{
  "n_experts": 64,
  "experts_per_token": 6,
  "d_expert": 64,
  "head_dim": 64,
  "norm": "rmsnorm",
  "norm_place": "pre",
  "norm_eps": 1e-05,
  "qk_norm": false,
  "init_std_qkv": 0.0474,
  "init_std_o": 0.0112,
  "init_std_up": 0.0474,
  "beta2": 0.98,
  "batch_tokens": 131072,
  "max_steps": 7412,
  "dataset": "wikipedia_en"
}
Below are experts of layer 4 (counted from 0) of a mixture-of-experts language model. Rows are named router (the router's row for the expert), up (a neuron's input weights, with its number) and show model dimensions 0-191. Each number is 500 + 50 x the weight over its row's rms, rounded and kept within 0 to 999. Numbers have three digits each.
After each expert's rows: "comes after" lists some tokens at least twice as common just before its tokens as in all text. This comes from a sample of Wikipedia text that the model never trained on. Tokens count by the router's weight.

# expert 15
router:450534542565480573446535599541495508512504509536509475565508456468479425590570493521447554574528500380531402494574470445567443477516474498528522525439530422579537504514625498480471549513582475534506487348456428564486573448522496502487504523517498402532543529523507521545473471619427491403508455466421512480458523472451489441520505551524529485460539440444486470399544472430488454466514428476499559547503605477467471510482572549463483460540421502428507501439474539515454430397430529542515531432506617463497521411491480464397533476550538560417580564568509581480540464512484531563
up2:384540538449532536434419505451481428474486496482523488424577473499499511470498556630453601471539410358502475492432502533499483475542529515477449442513439554447498573494449498484461490481503502498439473497487397587479413392482528503482463529507536559574539588532556507499560534524458530483537535497533473477463503487526499558565504487520489474512490502452397453483489464481592519513327512394373603520565495579497547512482525415525488385544540442617408527487580457495440492523496499434514564479433557513528510492487501498449486498432526500453530510437532588544492455472532580563
comes after: ",", " |", " in", ":", " (", ";"

# expert 7
router:485516487585518500512518552426578454518488373592530444508569396512496452526507524501500537499481493454457419511626494486499471430490483434509465512475504493551474428551577504489445540565501509605459557389457385520499565526543570429432489585515497437574478537451497535485434484571455436460408450517491511523491530559469580440483434530502534492528487532498494479460533527343529513495494512525427613529405486456510452411414548503431485481477446447433544470447453563497522422457454533518530535500550590459540509459441560453428469489575555510573547542491563466426438554515471410513
up2:505498486508455591446555480406578593501527530514313495495582440504485512534437505524501488467480435534554476605559542482529623508455519502450536494478529519547552546456531458537389560512522537548487485506553498485475469520536553463430603506498518488546478478477393533490454444471583510492515517490521510561441498528500493352506412543523488373525541520426467477529549424503542481540498545484434425516569521485496510436518454485437410503488444450395539427563596550504510486527539505498476571478445460509546550475553434421405549540435535542505553387493474486499369485509483545516
comes after: " ", "-", " (", " \"", "/", " un"

# expert 34
router:456502545524421530486581520448522431523556444487449474534538508493406410575591547546391593547487480536515480480510470479580433480519473497550562595470511454495441452559542480489487572497544505577469533434469460543380472474488547525402585534546488505495476575464561553490502473561482454402415468472471469405427515479464519369543491549473550456535516463525489431444554477406523559490439444517441544559457504411504466511467560587453427459551441463434466508388552534501457507426476500511432554464530510416564551375521559462451470452571498569479541533514524548470537445537507500509
up0:451480567579601539524463557405451322471511591521427538494569513567478564470507559510526477486574481464505528532518502510507475544466450434502435536556496529524493448460538563460522497431501541461493470523515522553452462464568546474479574466543498444487451436529463661513515512571639512526557529486585593443521423469510480483552412507532495495491543585423526482495529575483422545462475495468545470553425574546471561486539504453508419504474474505489505448604438490461565477482505499471493631424453508485645454486490476470460430527585456528538459426522578481484485427529545523526
comes after: "\n", " non", " co", " self", " All", " post"

# expert 44
router:430493584493489518450484564392520437552510525496505440564553481614518506508533501551471514567549507470546486563520467464526419401458516473563550494477506447503423451529534545438477461543550497535472525468486469514338534500513588488364489529497591422516492548392485533502529458515444498377488513466501450487450489506374510483558518555561528446482489431465456432540450452424476527476422453559505549552529543480473379457497562507470466485435505462455531477518473536505529456473358502544522505436511651468486649495476505464480423423528540518483511548542487499503429546504554489565
up0:454514499517437545414493538441561516471618544531480431603453614438501523488595598539590481580454471535515497474510483498477492572537475475540514492615497563525555505364521495457559445566542495503488432501523500522537502492493515481491484554487605528514501483390511583455493532495590489396478535444420513551501475541454515401552508413514606482552465536487432515505439529506485437499302459504469469493450513454514518550571471433505487444458482484410420514514434594452518531463486557541445506524518510515516619509487483442547493473506550496534479514444510535417481465524599536558
comes after: " he", " to", " it", " who", " had", " has"

# expert 49
router:458533517549485522509554515509563476465530573549458478540568435513408420541477556568418539511481520497589413606523474500510415417548448470543540494514560459546439509473507482474462577528516424559507524436465426571465517476525576497498540622464540488536516536478521551521482556561532424443531457437407470387378615443396503439462470543595539498531505521477506467470513425435564431498520517532495503515468469442478480468475554538460374414480506466462391516431479550479489465496512520540469525411462562519550513403519551521513473505568533597465517551551545542537522589571552429509
up0:529452603559453416499497596487553472549486521475462535440503476488519424556523436468440416561507448533453499479502425536527497519477462503436492522516502481501468436566460501459536435506383451482437534499523489684396550416501573509462519560517509507455512526525465474541492527576497538466517459535425424464559530380402498504510492521494490518383552427505504489474520492530497545386529507556470619499482529467465528501338510512315506443456529443470546451519507510521538486475468523532506553463543479519509499421460521511483421497642545498490453468491424486435415471500544519502
comes after: " of", " in", " on", " at", " from", " for"

# expert 31
router:433481564536393512452526496457528520479525513593426462548563408532429411492516535516432538492498499443498362527512465468507403450472424486560480486419465394523446466566475448407417573525463416502512566369376437533508539451570541465489508535490515412495519537471572496484454540545466410452429478478458473465452518453433543433477471511553501453608535506423490445425549463390526403475494498566480549505454485468445467535485493569457479429462464436471453477449498557447423450476521535570460542451561575473482512468483529521474493469515561533465515539539545547440479512576521422511
up2:471544465558553482632379500432586550495497461505570511460450461466493372475627494513458546524523476509452580444465545536495520439414597508495476493624528538479525530431545402642509502496533543538445430457444440607520555437514439446504530548494473583487493518544529450589520467558442533487453511477550481454500468385391625478487470552538505508524495467469477504530569527502489493531430598438446582500535494455510514590429562517458533440467486501527426472537531498497450478465499460497510565480464498479491476551500535528483487508518585577579517493527531484525463442480545549615
comes after: " in", " of", " the", " to", " at", " for"

# expert 53
router:454539510525511512499523534542539430437537459488524475560556442534445463548472487593420530546542474478513408521594504430597464458522448445596515582458499426580502430468586458465456521573542457580461522449429491571475600424492533468560528558484469545538449563501544501485484466615437488399435441466489528456393498529466510448512481542516519546467538481508469505441534505428504451461496413504467478550460559416520464492434521507441492437533488513384504509383528588465452438478394496488468518443489675490494538452524496436545479468603534530529585520583504532484518512570479465499
up2:529491442442548467498465437468480445502468397539481480446504496517525552431478458493543463517488482512466496486540531511454531551420480436590513427493592550543547459492575413485494590442519408526363534496446430545560512575609607397378505527506442417485439540526494593495516499541568472450484537524494561567398544495507600538547458480531513489554497508561467437576570509407545528520521499525442535508505496463532484383478462546467510460465482378550505470544444465501505536378470628461531528417518494517502567500413543518541487590549515484459499493526566537501523584484460507500
comes after: ",", " |", " 2", " 1", " $", ";"

# expert 46
router:438527555532495487446538521423535437505526516491455473540596464608570517541549501539458542603569537475586471448528474460533466383467451489537540508437521421572426495550503498454483508557539469497511440478490485555423542481502517529427499522487539460507515515406457528502524484515454515340410454444515457467498501505462473374507513527535540486504524410457465425487497426458518572472480468481472531515520584471473440523472544537481479473463541427434531475530511529516443443410376548536449544444487654470505624473450550417480383430548551552427505556545542523492452598465569524507
up0:584515385445504519500480528469406433506469444474534476439474592495422428474549505514380510458416538502531525461536545503441537593520524483474454524452505579542507514457674505570524510484518499501531454507544473495526568462529517419422528542517402434525466492529470485514425458498454522563564507537502486448461526503418435475508443487518516452526506544505431506487596491457529545397464463465518461535468520566478445420491497546602510492488412521568475468542544534550518601434386452470544491397523611560513429548505599531456531412440428539466486605480472558560441483452504541468
comes after: " was", " is", " were", " to", " be", " he"

# expert 33
router:470512542585484492523599522447621498528504424584556519517568452461444484594630501550476504552526538482534415499518459475507365451472489464537576493480529422539424437492579458509450516562534434500420502502441437620496524502561585524463524549569494490552462533443529572466465511558450502425425468490457490452455555521483575525449527512496525504592504444518438477417475434373569482469482494522490560525446542492546458494504519523465467441492400452468523429430508519528479427468481545543529512532532487475554547484484569416464450419530580475478585551624577480447476566528513466565
up2:509479538579449502493603571451547514507573520564344520511466509490494532506554486554542497576609570458542544511608446491511444443617439542592535461548550454543508477531485441394535512524489412483472469527468517479551489471578518500491567456483602521482466532535544499548472492545480438506398477486524446502552707529480453410474560537475535492480479524459442432453540530455478462468444457487569591450515517484446530501522508450565531443497522485537563527508495445471483481518512484601494471498601510507492492508506499468447482480510628523509500507457586546493444574435518415632
comes after: "\n", ".", " |", ".\"", ").", "\"."

# expert 17
router:435540510572479526458563530515569474495518480536515513599553472484458382586565556540425565579606489530549465581593477458495484468498486472544562557469502432573450434552554522430484568500558455546492519402474487546467555448576514452473521509564571479586454543508544493509518565517438482451448535472475482416502498473434509412534557555468518478496525370459525445522521464360536488430472437473476569517518561471536464467453536544480434421484402482483510478413572496540438455409494505516432551491532597449538544470449509472402540469507538583433558523552432548474506564513559447536
up0:477510539526481597537536463482569456528441533440406498559503554505502343474617491485536523559527564522457507662543435550498502476396526546491552517426489444497444439534592455507522553577530513553507471526508481493510576494439498503558449535517480472553578551439538570459418454486507522499394527481481409546515588541501484476496429476498549574461469488551500392508509484460496589467520529439425529558537564480460452464603475487465471529477433614512448462454545528578548406450537487478475504465494510479439526418601586487555510495523566503445463507431488603494429527459487461461
comes after: " as", ",", " is", " with", " \"", ":"

# expert 14
router:404491562570484492490507577530501508492562508538508495600501463547471483565542608532459527547473519435528383469568412440512473443498451445538547487427490390613478489547528462420464515480549471539511542405439435565495572440541514521442506541525535418574513526404499571504464455610423493418497413521497496459474545484488556423488437541493516446502508488456491440426567446408482513467561479495444569510482616437495436474444537600455494454480478404474537481415486545500458484364403489556484505480514585485521571432466519481448547500489532574457501505559489550472513510470493430540
up2:474573446496549553480469546535496578625481476499558466533489524540549526574560494535534374531492469532516444492442478523483470408447543478454474463518491434487427456490697534380508558569519495421556526454502488520590568455541467509519573485384555513494442524506484461540452490455466445417565424487482544497532517500474510452554517477481558459512603402525492473435493527499406568500568476633493513503478592529444534483538506532475523411610531441453587476460504496561413478491486504442513377449522553523491531450487497518439522528497505513502560486524494524478449622532467436504
comes after: " |", " to", ":", ",", " of", " in"

# expert 39
router:481557531528434588486573545531544502556566466489470461494488479456405450592587511508506521589498437493550433508540448477535425443461439449533564496546484411578455408504604514476463554540554461530450475496437432604460537458569525482414539515593512476537489585397529588434444466559473488430489426453448487537473479496415519476479476557505540499598494472486476409462479499314550443480494467537478559588426516482512474456478508517447437442523439447463501484436501495515426457455531509543530523499533508458510539429493588479489456418578528540445604535584526554524504519563490494538
up2:473527527453411416546414532462527534439531443503615530570528564452544435462468513527513457607518412527539573488513492455397465471501570545562521524481481595521650471484544479531547508519483503574440510463466418481425536484515591421547489565527524488483461454518541552545584521466540480560460524550430456550501578560562509426500555554488485512481378406500429609484484466490373542515430432507520467457492505479417429492540465529493525584526536552479357549536474496550576498438511525565527494523538474518493545418519533503487556441529601532505466499450511451421489480455473523517
comes after: "\n", "==", " ==", "===", " ===", "---|---|---|---|"

# expert 28
router:407559545554442524479504588562505470503572503534452474570506462508419464483546618557423547529493421421634461480561480429571463515494456473486539472448542442547525484530512514414478543498547415502496500440450465586498511475531495513412484517557513360505523544494518575471504529609482490465425484472495478406431566480490513427518480544502556474515585477482524464472556438410512476447486469478492543582461581489471423506472584514448464468443394484494443519529492545430491442433465525572446559396526587435548520467379506449377481446512487543471558559529557564470508485496466476504
up0:535479490545505580446430498495572465530531377616453480509564551531516435507569486491504460514556530479514561534421540505587530505456480509574459505463469383478521541560472412524587529567464493472494535506484477540523562428434475433470566447556482496491528513509537568446391516598480444498566487391502528544469468574479549458431501480477460534609496558467522467514487510520487477510483434433590502583568477488425593567479478571550541560542458496450396530457554490514479526490497450531555487484494464489577512467533591434529563511471587528510541494617596603454504584533535558615
comes after: " the", " of", " National", " The", " World", " American"

# expert 41
router:500555526499441555449534521479588470551494493471457447515547415504540459499525500565438581627566512509609372609539469469537466474491472499512598587480540457560417481518527470452430509539554520543441552489491526619480480458582553510417555456554531484497507495531502520457483473586516506392517406455494470403509506465463486351539470506479570497509569435485488480495500412437552440426523464534465447540485534480486484462471526514404480449517449427466474462479556505495408490480468562516437536434470510497480543481405545490417441522536536562398605583534495543452500561498583459507
up2:456489483479598466484562472455532492525512513653500500457462517481531514518635583514468504508564529474454509472478504539474427429516495484573538531407443535520480504491543537493527535476445447564508448394504484592486470460499504550389496518534472454482506588537580510574566502473377458517523497470581435641479574547496550631570459437555487477616469505483388557496498533527651483456459414510479510507474539499491434452526486584496484567513491490498495440486490504471509439540478521541578530471552495453556583550520560483555533430509435431536523573429537512453464464493509421574
comes after: "\n", " also", " career", "History", " Party", " life"

# expert 52
router:438574517487446551500526595533534544433534527465546451484558464515489432548518493528441546599538517457546369502532465481577470453570474496551540564420494478631489490524535541505449581465526393548496509420471442534499578485498520488532518529505525487526461529460516574476514522623429501431467525453449507474462582518501455463461480564475465512524526498476406443475563416353594420458530478539427499610485624415517460453461514482462511437550389498463479523481525522554513486497456505532490524508467602414565542461437472428498511451506560574475553567601515540487498538476533482585
up2:547544495465502538496509446496510480478566437564514546478490486462478555460530438619581481513582491565428466521502542465462493504471523577534505450522475497448501582442596500513590556455645498478399496524428520559422546501491576513499506503516529555467509632500593465504563447453410502430536368570522453518422490501478511547462505501480552524481462522500502399532507460561521501509472469550497580417525458511482503446518564587512525473405449472438533484514494595400389567445470495496460408489455512547490610467404508530451499509564440490421530564478579498536467522428553596524
comes after: " |", "|", ";", ":", " 1", " ("

# expert 26
router:422532583591488545516550548542537479486541503584442500637541462537472437551500631546472573548510477469533410453520425463560475496485393462521514509435531426575477466534562495403495544512529418519505534402425439559514532461558516488456506532542511412530500528493555540465457570574470430462438494463487533471473557487483543452440474531501541380477490463484503458457607416374498485423549468482514521523479624485528449479450556542479459458477409441466499502458497529455466440457508505564441606454483613482551535484459496504439505443520519555427551522536548594456492460497501423519
up0:442462451485414374420463597546514493497501450558577493504595497491370481491490494577482478497478496515495497487480442421446512479457421444511426490447477436470495479453428437471401395464533476495547524484492442568469558492516527518404510512436532548497541506511514544523541545552534456496476382463532437525486556506532449544546498454517502552595473506535512638417437450497475411513450526531607493486463546556540468342527466501494548400479480583561521523508500490493581539482414496585393480472538554459513503445373518517467446439553493441512543490494567489585491501552503456495
comes after: " the", " The", " a", " \"", "The", ":"

# expert 55
router:435537488541488551515534539527538483556522504553479464502551528530468498498502538501515490580554447478501420516530463513477471459504405455535590507480531386574483459486558415481460484549612468524427542370504410569474523491526569495455524571564529440468474561421594523478450524594519545479479468475433484431479580484437539449531483543566571468562577492499430467468532459444570411485477503559504506583438464431514470394500489499440496471489426416497486497506529488471454465485561579543473592482494590513531550481364641482460437495476527565428469503552567590480470614554516454519
up2:465588566532418561468468527481532416541554495443516510542463523551492391481533516474492515545529501520583506495494479497552617471426440545535409536524492550498562524545515401500502555407451492537546470481533457521513461409484502455489487567515461350569518610419454535467429538594543463469440509450437497515543463515421543466588483605464546437476468431487491488338559431491452453494437481547467566565543468455564547442521555587454453542475465488470502391438449484404496474478515474468478591462385465477454480496410513468496480499469527530527533451482502539464430455539511477523
comes after: " ", "\n", " with", "==", " of", " in"

# expert 63
router:535671543532439637498585497531499455529520467520477440558557447542474553518529495472435566506564539444578491604529459477526477459453472431476560578444541466551500445528506513486443558564562437514512481410483456490427546438506440433512513543548541526564464537510531516522518465599462493432492498460416573420480544438481546447496473524512522491549526420516383456463478455370480531496491460568516516550447490452480466489447558542532466481484439478384478507500509510547425471392468518517480501527491527454503505424519536453415441401508470552449554583587519580558468560518596579519
up0:501588506521517501554569424502524460442450564454504402510574368664457500440457463523463559510552486471479513506528477464519540559465461391504525562454467472413501535461500555526537508473533465509493589481436535524683499599432539537477516538484572499450491485545517519497540489505457438491612475493536408495454501374607464559504480489529536500535422482486548508440494527535479554479527402510530493502456489486483469534466543504497489520385531539486471491464567578490465614495445576626527506472506554459496595542520488475476514528432539467498477479509496488508457499504451354597
comes after: ")", " is", "\"", " (", " =", " known"

# expert 38
router:414519564499455515503541547560528507541579493525413451510477401588450479508516547539475520549487479403523402546510500442579518370556440532596501531471553387509458486551552467510409494551547454487505526476466435578434523452540525498427512558523526513559464565452556511433489504544506395440474457489453416491411538466365530505508494543560492484518501503524502465391552478478568445506487473523496596541528513491501469477473538548493515413448339471426394527507573514494480418467407521540467596467519575501503545420496551488460459506533505567450505552501525535475491499537613506565
up0:607500524475479551513392481567543502428612533567466597486582506513495480602480470523523553538469466492523476488491519498564468496459487424517522491498349558489624524512567427423466461385489425548540553471496497447441481538455504484475435482515518428435519527426482518478516567554535634510554532542492571452505480484427437477366607587472516468491406561469544495583529467491445499444517518506614521526513584475517518427476531535546512460502500491495523520526543560526407556534525497509540466518579580557459481416566476462458540450391524477556477520543496493536450571540517539498
comes after: " in", " the", " In", "In", " this", " same"

# expert 0
router:446600582612499483496544578495510498485538507559462396475562489544455507480495511519548543537531529412506478447566494494532446484443461474513506470483547475515496534548511459458478472524463482523445558467478366525529623521572505431414521594551475486462448493476573511461477555656377487440464477524457492469492564534492522490524510501520541507596608490473500477477537552399507459450485480524465589572494544451520499443436572542450526425492416472524457457498568508489474392511460581568519503535499563472555496498408613464346419528561525507496523579481538462428467531530479425521
up0:555562384405568467528488618459491508585475492590545472496501458552350526501456504461470488570501477438445513504535533515520506483520553455468467426479623499498439505470518439519467415576479492536458630517556533554430572518591582498492541601492467350517429480502371470479525585508397533497458491405378491460520477534515459423538427500473522512576591497466448486487604520453508428509571469508533545556530514469469426469510529447503485505492598469492518455497436577470544539509496517546467478480486544456541474509486451459476470527426524450483514524489577497479492561525540543508
comes after: "-", " ", " Pre", " Binomi", " •", " Re"

# expert 30
router:387523545550444538467511580496554452490570531523453449589478506577366504503541627577438532490512462428577459506530493469578447496422485481516540505421497491539487513509507474453516525517518430506458504423460474557470539462500523485393497492538487362523515575510560581511512572618473459448465475445498458467452569468516496443484512563500482506520570486471519503473605445473549454444474469484483622506506552469481437497474551546486399494462405478493438507543497538476502474415431526566480564447552614455560531490407520448415446416530532534459611558538587569456484492508519468537
up0:479502550514432473606498444573492588587358494532530504401499443476609502510492469525447554444547451548521520490520555481475504487517361442599470487484522540587502520485464547544429481531507482548515442488491539501524509462549539404505477510400454414549534482444533505544483463557618439510400552583443553563487599538448529467617508528597534444506437537464388390537482537489493518555499501518431461497505481561511513483609515458577507484502499470518421460485446512496487491445526515513577616480526493451485486411547543465466537485473498510469556456473554552502493583489559584559
comes after: " the", " United", " World", " National", " American", " States"

# expert 48
router:411555538533516556489484483452480431528488441539429403607578486597435439540524525502431478519522551467540393522560481511510460439469472455538535545478495414576483470495536456515497529498588440550499483429455410566500585483484493549507586581625505478526455491507554526525528541543442504438458458423478519477468555463557534466493417480558520554533515452484458431491546456399507401452487481495523491558420501471465472465486544492433509499448498433448407415485506530527475473487501549491508550502500648459590561472396561495433410407561515504423521510527607591463439537540465450513
up2:550463561567561557565471498614502511466460447533523514480418515525413598483636535479543536437475593416569472435585496504484474528486516452521471576474491461471450600459460457527550502577472526489441418564478404485502466568486478428545501525561499477578546487444526490424500519562540472400486468380548459438546414471400520504546479569612436500578551569547496544454481541533547470536542489468418455488488500511507527508486523494490501426444555511501489513561453637540444462459429431565523511509559497477511531547583537494509545549618466461454492476437582488519568457542533525499
comes after: " was", " a", " is", " the", " as", "-"

# expert 47
router:471530554530463528440478499473568416478488443541463490550595529608514502526468566558405524591570447477538346453514459494587452434419405482554465457480584416546525475514536519480467510592524418495457515521405504593445496471578532467361477513505517460516514530470550501443464456506492453368489490457464465549470522463397498465520528521527537511524506490477438433495437451458479454468448489491391496546539512486471456525477568517485458464508455462433444488469519531493463450384458546483497552429510591436620555396456500399429420476544550470437481515498463526493528518498546480498
up0:420471493651478499485520533445379507555464544445505524465494578528521497569464457465493463509569454522523511468522515492560513557513432382542604540510513513500546482481488519406483574549540504461584497477538521619461533511480569489585588479581587485487569584562551560474415554504540531572433392523473498477425447458530534527491439513467462562520437499459463483509508499508509482473446473458466535473485520560453504388414456503487510480415566487508526477514480537586511445483476516509493505524606583454582465392525524446516617438525636488542550538563541505435474468535588456529
comes after: "==", " ==", " =", " a", "===", "."

# expert 35
router:373570597499454523427469544564551465482567498514505412536545415511467452514535599562490537565564516348548426526531472417571483484526514496580524494451526447542530423532566520437447480503529453503501517422467417539481549489521533440410514523536459423604558557519518522502481491635487470455425495459491450488472526469415522477467540530521491473469581447404500477443546449455544491398478450506462559533551576479464498503531549569505450495476384499433449539472552502452493424461458521563499536430511616499559547431490513402427510484520554563435567530542510528502550487516521508568
up0:527515548507492514439513491462507488452613524565342536505465423526453590442541464483517529532521491522439436566602540508520464533501507549545487496530616419395490499471441484476506479474545578429475546539488522589475510436494497490530549487496474521541516492512455512404462621496436534493519468496439481509510467557376590545535522466537517515516474475504545543514448528494472523594441480505494551656484501502392449551463421568481508485440476513498478464539505559583468541434563490461458627528493416520634500446461390577404457504595492444486511548563506529458475566488525507483
comes after: " the", " New", " in", " of", " South", " West"

# expert 36
router:475513546557488531489525537473533490588504519545465496589561477489476468520518499569439570609569500488547413477579396491510424473466469445494565484541483429561454481574616455439463506563537498522457586488435449534499521485569572539426571498581546480527588558494551527456447463574453472425467450508470546475509512494492536472449504516491516489499509467419522450419489434397503433480552426491482485586490533485495444473454559571504478435538319453490511505414562510459437452488489515549508571481503506493537514386442503409405488505535593570446623545531492594543536490506496444479
up0:464543454510584525508450442440524515515441530524438405531554542584538466410429582432603459588430514492514463548404451483497470479536565528583507502445544360459502572612520375498516493511480453506478545498452462556505489466494534521509439549476460519524461484519425483434384511522525462493533475521553508421524521426435514505438484480596474427533554531553551402565523484505428479475473583465492437595523540480558472564449458453424474506516512467513528519363531450498458531503461507470466451555598495489520539427471470429486477392508513547466491501489578513486528568443521364502
comes after: " |", ".", "\n", ")", ";", ":"

# expert 1
router:501588564531536466486513533434601383542466415585500415475630500550476445502521486572519530536495473385428437482516484496495482443528456536518476516452529540519476489570549474465390542520491488525439569399435433526519548525514533436488522574563519478576503542558533493495517494616369510429506403417474407476485562469461551487453456559464517505524456486488491506512545514444547486431467441518408564571488557453519531416438511497529489428558502492486549437482565500456424396459476554469546500509504620487503514409400531412432432513590513552517524544533509475481472475526480489540
up2:431600484488525500494507503468505569469552506560536481548550567433470453533504537507506499508437520566550500541483459434554466468487544432418592513469440482503544484485500523528484435409511518449478464473488487538446605508554620455447467465504561488543335536500526490476468489494505554495491441518468457383477539315562584453539373510393573490458460548588505522478440477500507460468494576517518513554528512455545444396512466557472477477485486431418551479417536607438463552499470577542511456477482498530590559475425520535515515418527553425506464405434463488525485540449516468455
comes after: ".", " Preced", "de", " Succeed", "-", " De"

# expert 27
router:380539604548472555464559571539518414490564556536473463593517499532481467526533605523438569558536496369598456469534461437541466476508471444519538436458537464581524511567556514438483524496549433538505496419456438537494500481550536489425474486551547371537513547471480555471533538583460453454429523459447523486460540529467538438495501564541498436480538447465498444461591436385552554447513486503469529516517560508482451449429543532472426461461381471466512505472503533451462426454459511527477552454507645471518562465424537470403491403496522555394549580540498535502504459495493451505
up0:478502542515554454529341481517411538486515503584458474440491470516470547550509414484536550604423508513368502488526538511481457466525526595541520538452551463559461530498502520503532546492522509541517537513496441546453604501422472489513552488460435562484490425545520527469506533475500557476483509645538521483459494443416586475489347461554504537521473416501420456432523470493518440470558492405518541489471527528463421564453525653467453448422526455467454501513532453527492407354464473617552409574479480433553505522482446513451489517489563558498442462527490486518489506556519568476
comes after: " the", " of", " and", " a", " for", " The"

# expert 24
router:410531511522506521458506463450522413533488448524509485567532486522385387537500484530490534573585429439517460475556471426501465431475423523445556541497487425562477465572579471468484512503503451545517529437401430562457480453490551451467481578581497499585428528540575518437496557559459447426411494519513482429449555403494564478512493627547487432523558446492487522455513416448575413426477474561473492569480474507490492459498526543464414481530419484435450447518574603481524442493546520556532536446557600475528554432485480510512462397564582597453520543480453551468500518520537489576
up0:458447492598564490573518505531540499506453482567505510505478460467513439524498529588568421448502464476463514357462466542469459441599469473495538451466485428504479425532528542510477486561476457501494488472483540525476499405500625408532538557506507519430520432512579496441449494484413542525562402435434513566418494649479565530551539482575434494505436478442493534532460504490502514469454512594498471493411506380456477476380528644473436498575478461486500621482595439550428403517492460505575476540566469522518470456446516539485498464460502509497521529471475567456461545536438448528
comes after: ",", " and", " of", " in", " with", " to"

# expert 25
router:354539552606479491481513576508538478489547544527474468598524487594418504530570541520431562545540463402600442445537480447572464475495437457524530449453530478584480507508565432455497549511514461493482506458457466568459557453552525506368471507528528383548508550452491571491495556513430491419473476478479510488465563487480508413497511593511492457494542495474523473467614442464549567491517486483476568526484578493445451476404526541491445487470375452476454484516503509508483462412406499556487531476515660482538553440419548454403411428493527541466506586579530538478491505511492456518
up0:614532601515406520527472522531518488488479449532421564483489536476486492505604486511440483530485550491535507586534488557497553493405487565608460494435487592427523578467552438495511519449524439565494429482589440456420563449575452556569514531551556489510515621457555459534524538596494489451464515486566515377491577352493505450489532472519570476535542510496390518552458470476610480461456446543472507467540431444465526455456526531452521452589460514404503458475456484464471562456582453628474461517486447495514521464512513503553452532490472459525486520455574482505478531438546618496
comes after: " the", " and", " of", " a", " his", " The"

# expert 6
router:432541574554449533491517618448540436487483450484523462538582433488501442533528494564488568550514480428497476488551472442535477445556475442552534495467526530608495490566603547511411562510520456586473495353455398512481552446518582496474480525543508442569521494505485554544503517620418495414452458483443540470478532486449564418476525600483518458488535461451472447478576455400614535457521422502393574535478517458487499432441530513468482453549400490479557470480453533508487422444514519503516493466542573454537522440455487409406514457495534567506565584512523601522488527488441480560
up2:536558431500509458561513482499501530424472445491466518551510544450516513428545446494491466489537440526472468572537402578551482488400486498589540473459507466543520446424543460500584588546523448508422497456445486532494512494484518520496505577579486438390477557396573525465557546508454434454517444575522422470404501460521518518529526467468565438579503533571516462467467555501550518521511527536590494466509445538593385436502583511451566448515391457523446426467556564463434566549450460502532515468518528493595544568424538420473519457583553419497614524416554585461526589495496524446
comes after: " ", " 0", "s", " 1", "/", " 2"

# expert 50
router:437559538591515563461518528470575456495520516542445420571557517637457481511547570470499487550531518474523392474530465534516412496497406515523540497484541342545434466528494491475492550547541470489437498421509432581478555470523551482430484589528508442491447496411555507469447550557467498432488433453505499450438498477469548438475464486564496496536552474496445451461550478445519423414518527502424530538440567451517440414505580520481507469449389472468449443456514505509475489464420527515475607475520586460591518485389519490399405466551541517449538578535566575421471555527505417497
up2:509566533453499471566521514517484472482471555417443514461559533481524481470429514561488496503521534560427528430534553472543432469548443511478473555485558558481553469520524472438511487514455471484559491585546484512512503568451629561496507541568482544528479527406412493510394445519452531433508527449457553466412533474394536541479498575465503504501538542524564522425534470440531437456435521438515569467574527483364629447535529570373591455460429528514484492444539523509480533422364556428408549464544553517461500574521607552441431443505517553533396528489552528525539508458512549470
comes after: " the", "==", "-", " a", " The", "==="

# expert 3
router:493533498590443498504473548415556467528458412564489430501549484500491455502530471543491594504513466415452471513475509528486479454444507407518460501477458541575501431531555507526426520539467445635467579486452418495504499513530550473429494608503473408582474561431564536490442509567455441417460455542450479472474563538418546490529454544461576449504527491463504503485536492386532524508512478482423599556446578446526497458452544504468470478463459395474496447480481485453422448501409559553537487456534614463517531442367614446483487520591559560502553520480564481423441503543435401488
up2:414578549545494455453516585404501494501505534399517538519561506562516493418535450593392503494481357460502504514503473538462471499497489532489483570504464513546528447600408441522444463485493504504452544409443584528450508456658513470464530549452403440493441521489509487478570568532453543454539399448492465448544541498550531470515488524513447521567482374575470437365468482496511495495513464498443451559391570454505482508512415456406488415570544578454480587463517549412495457508553472418505530562518565433484491545556532520521507512511456535503468510509438514471526446556503443516
comes after: " ", "S", " S", "C", "s", " A"